Experts of a small language model.
Size: 10 layers, width 128, vocabulary 8192, 7.8M parameters.
Below are experts of layer 7 (counted from 0) of a mixture-of-experts language model. Rows are named router (the router's row for the expert) and show model dimensions 0-127. Each number is 200 + 20 x the weight over its row's rms, rounded and kept within 0 to 999.
After each expert's rows: "raises" lists some tokens whose logits its average output raises strongly, later layers aside. This comes from a sample of Wikipedia text that the model never trained on.

# expert 33
router,216,221,200,202,180,204,167,220,193,204,175,190,217,194,177,194,207,215,203,212,237,203,186,144,193,233,189,192,210,177,205,220,198,230,180,196,227,195,193,216,211,197,198,194,191,174,215,185,219,210,226,240,200,213,219,203,213,220,205,185,198,183,209,213,169,232,227,218,177,242,204,209,214,206,225,217,187,206,194,203,185,235,213,225,203,210,199,207,215,207,217,166,222,213,216,176,226,190,155,157,205,194,209,235,189,224,186,168,192,188,166,205,205,182,211,217,179,203,180,213,201,176,210,273,177,191,192,169
raises: "==", "===", "issu", "information", "\". ", "place"

# expert 30
router,210,220,220,190,192,181,174,199,195,214,182,162,208,179,183,197,212,179,201,203,253,224,199,207,214,217,185,183,195,192,158,200,217,219,192,197,217,185,177,224,214,180,181,202,197,209,212,185,214,162,214,205,233,214,202,208,207,218,187,186,196,174,198,195,188,208,240,214,189,211,221,220,226,211,242,239,222,212,191,230,181,221,206,199,232,177,206,194,268,215,211,190,217,189,202,178,199,180,196,167,216,192,222,238,207,222,184,164,192,214,184,179,233,206,209,226,195,199,185,225,207,192,208,210,138,195,197,191
raises: "a ", "its ", "the ", "an ", "his "

# expert 13
router,183,227,217,191,159,195,180,217,185,226,177,196,212,191,152,182,205,203,233,208,204,219,181,192,237,211,156,183,186,185,205,226,209,226,189,206,210,172,185,205,218,189,176,202,211,229,209,197,223,194,222,203,222,209,205,227,221,196,212,195,220,174,208,142,205,214,203,208,200,230,207,203,215,215,206,209,217,197,171,232,185,212,210,230,209,200,204,200,216,228,228,172,224,199,208,177,191,187,200,199,212,157,222,198,239,234,174,196,149,213,188,182,223,166,219,210,192,227,178,204,234,177,205,210,180,179,192,196
raises: ".", "; ", ". ", ", ", "\n", "' "

# expert 20
router,210,211,200,203,217,187,174,196,180,256,193,177,206,195,197,218,198,184,228,207,202,232,190,204,234,209,195,183,175,185,175,184,230,217,169,236,224,184,183,220,216,185,202,208,191,158,205,190,214,176,216,228,217,213,232,233,214,204,193,221,201,216,212,178,171,229,217,238,177,221,180,215,209,214,214,210,217,210,178,196,177,217,213,203,208,192,216,156,235,230,200,171,228,183,210,186,205,204,179,201,223,207,208,199,243,197,187,158,193,211,165,214,208,180,198,213,189,202,175,220,202,187,229,211,203,191,179,153
raises: "ze ", "ski ", "za "

# expert 9
router,204,205,214,196,204,187,191,223,193,207,186,181,199,199,162,205,196,186,212,227,192,208,172,201,242,210,174,178,171,178,188,227,205,240,198,214,204,173,191,202,212,202,188,226,186,210,207,185,206,178,221,219,232,213,204,201,213,216,189,214,239,161,210,141,172,206,227,227,185,219,198,212,216,214,216,202,208,207,157,241,190,204,203,225,210,193,200,172,220,215,196,193,201,185,238,185,228,202,207,194,219,165,250,210,216,234,193,192,160,203,181,176,198,170,222,222,201,227,185,216,233,176,230,201,179,194,195,200
raises: ". ", ".", "; ", ", ", "s"

# expert 11
router,192,221,220,214,194,202,165,219,185,217,195,172,215,202,162,199,191,198,248,226,213,203,187,175,230,210,174,186,178,180,190,221,202,230,199,207,241,149,195,214,224,210,180,207,161,190,202,196,212,188,226,225,201,222,216,266,203,213,191,183,225,173,211,171,179,213,211,247,187,222,222,209,226,213,193,219,190,227,169,227,183,183,209,220,210,175,202,199,221,206,220,190,206,182,202,190,198,179,178,185,219,191,221,224,216,218,198,190,185,220,178,196,209,176,208,204,188,208,165,221,225,176,205,213,191,202,184,178
raises: ". ", ", ", ".", "; ", "-"

# expert 32
router,192,197,220,209,194,207,187,217,177,227,184,183,228,197,171,212,217,208,197,219,232,215,199,198,227,232,174,194,199,173,187,210,203,224,196,230,215,179,189,216,220,178,177,211,165,197,207,197,219,205,233,210,207,208,213,223,237,206,180,197,205,157,193,174,182,186,201,200,183,212,225,208,213,232,212,233,210,209,167,208,153,230,203,204,190,189,200,185,223,215,251,179,200,192,240,185,221,216,159,195,228,177,231,205,228,236,210,192,200,212,173,194,213,183,225,222,194,176,202,223,196,163,231,210,167,187,195,184
raises: "Family", "ency", "iment"

# expert 4
router,193,221,211,185,161,203,181,231,179,209,155,184,208,185,192,193,200,226,216,237,201,210,158,168,207,220,175,179,199,185,198,225,205,215,208,192,206,193,185,205,211,198,181,223,183,197,216,178,207,190,209,207,202,228,212,241,219,236,165,190,205,214,218,190,194,225,203,238,199,210,223,203,217,236,212,231,251,209,185,238,194,202,217,212,198,187,241,201,211,214,236,193,209,178,206,200,249,206,190,178,200,199,230,222,201,226,183,182,197,170,189,173,232,195,203,207,191,211,183,209,225,199,228,234,165,196,192,200
raises: "by ", "and ", "with "

# expert 42
router,211,224,213,209,198,209,171,196,178,238,201,195,207,169,149,210,227,200,212,214,198,219,191,193,245,211,176,190,176,188,203,216,214,215,191,215,218,169,191,216,214,192,209,215,184,219,213,185,194,166,217,210,217,210,221,228,191,213,199,215,212,146,216,161,149,222,201,216,171,215,223,205,248,225,208,213,209,199,178,216,190,220,212,225,217,164,218,174,229,229,205,204,207,190,209,193,210,217,168,187,202,186,218,231,228,192,199,185,191,178,172,193,206,194,217,206,196,233,188,221,222,183,231,213,185,191,189,169
raises: "was ", "(", "| ", "and ", ", "

# expert 0
router,207,212,228,217,191,194,183,222,180,221,172,195,227,194,175,219,216,220,212,226,203,206,194,179,218,215,205,183,181,186,183,212,215,216,199,208,204,198,176,208,235,189,178,212,156,197,208,202,219,180,217,211,218,195,218,203,217,215,200,197,235,162,214,186,182,217,216,214,181,215,218,211,242,225,200,214,206,213,193,224,178,226,220,227,222,176,221,187,218,230,227,191,207,185,210,193,219,192,182,184,216,178,235,224,244,226,196,190,174,178,175,195,218,175,210,226,189,235,185,239,188,162,203,204,174,144,180,180
raises: "\n\n", "a ", "\n", ", ", "; ", "including "

# expert 29
router,171,221,205,206,170,173,194,232,185,204,163,195,205,162,192,217,238,222,220,202,222,233,164,173,202,204,194,184,188,193,181,228,212,217,175,218,218,180,193,228,213,178,187,223,194,177,211,183,213,172,211,225,236,220,241,211,202,218,190,194,246,210,232,179,186,225,236,240,167,223,202,235,213,231,216,208,219,223,198,220,194,189,209,212,204,192,199,180,211,233,202,195,228,185,199,186,211,197,178,173,213,204,206,210,198,225,185,183,197,191,187,176,204,184,225,229,169,198,182,211,212,193,199,219,201,170,178,190
raises: "N", "P", "T"

# expert 17
router,209,211,212,194,197,194,200,230,182,220,184,199,206,175,200,226,205,197,215,206,212,237,171,182,225,205,188,166,195,193,188,212,219,215,182,242,215,189,200,216,227,166,168,184,198,195,205,210,204,163,238,224,209,199,234,201,225,214,174,231,213,209,224,188,164,228,225,228,186,220,208,219,224,222,222,189,220,209,152,205,173,189,219,201,224,193,200,170,226,238,191,180,220,185,218,170,191,196,211,199,220,197,215,193,224,195,197,176,154,212,150,177,202,188,218,220,197,223,168,224,221,184,209,201,194,183,202,190
raises: "====", "==== ", "'", "–", ". "

# expert 1
router,211,217,210,222,194,172,184,216,186,224,190,192,210,168,173,217,212,195,228,225,202,212,176,176,233,237,192,168,181,179,186,216,199,227,180,229,226,179,199,235,251,198,207,218,189,209,207,195,215,202,221,217,233,199,210,210,194,203,199,177,239,194,206,176,185,219,213,207,182,218,207,217,214,208,216,204,202,216,168,201,179,211,215,231,218,186,215,188,234,199,241,156,211,182,226,177,186,193,174,194,219,180,229,229,215,213,185,174,175,197,183,191,203,176,212,226,183,214,159,219,216,173,202,216,181,158,190,194
raises: "\n", "\n\n", "-", "\n ", ".", "–"

# expert 35
router,177,224,239,192,183,185,174,209,170,226,187,188,218,189,181,218,204,204,197,231,235,215,191,207,239,222,152,194,177,175,178,216,214,218,189,213,216,140,191,209,218,181,184,210,175,186,203,183,207,201,222,218,199,209,209,206,202,200,173,203,228,172,225,186,149,199,211,196,184,212,177,223,203,243,204,229,209,230,191,207,183,220,202,218,183,197,212,206,210,199,231,194,222,196,208,188,248,187,183,190,228,182,197,228,209,211,207,192,168,198,187,194,215,163,227,221,200,204,198,225,221,176,207,224,164,190,194,187
raises: "jec", "birth", "hab"

# expert 45
router,189,214,202,207,202,189,178,225,151,217,200,171,211,184,176,223,210,218,233,225,211,207,192,175,202,243,183,189,196,200,180,223,199,226,185,228,240,161,206,217,237,195,213,211,199,208,205,198,216,214,234,214,221,188,211,238,193,215,210,192,236,166,213,170,184,217,223,209,182,222,190,214,203,222,207,217,189,201,169,196,189,211,215,204,204,191,204,194,218,201,202,157,212,184,220,173,212,176,173,180,211,179,209,237,227,209,195,184,153,216,179,190,201,167,201,227,202,231,165,218,220,170,198,214,180,179,200,180
raises: "; ", ", ", "0 ", "–", ". ", ": "

# expert 3
router,219,226,213,212,205,194,188,232,190,232,196,184,220,178,187,193,228,222,220,229,200,208,177,159,215,231,214,193,196,191,191,245,215,209,186,200,234,191,164,220,211,190,178,222,159,187,192,182,231,193,205,220,214,198,211,217,232,226,206,202,206,204,226,192,173,219,226,231,175,224,183,212,217,228,213,217,207,211,184,209,186,218,221,222,224,191,198,189,213,232,207,188,208,185,202,176,246,206,185,160,222,196,226,240,205,231,188,194,160,203,188,200,211,184,208,225,180,224,181,223,197,176,203,211,177,175,189,176
raises: "re", "(", "in", "reas", "| "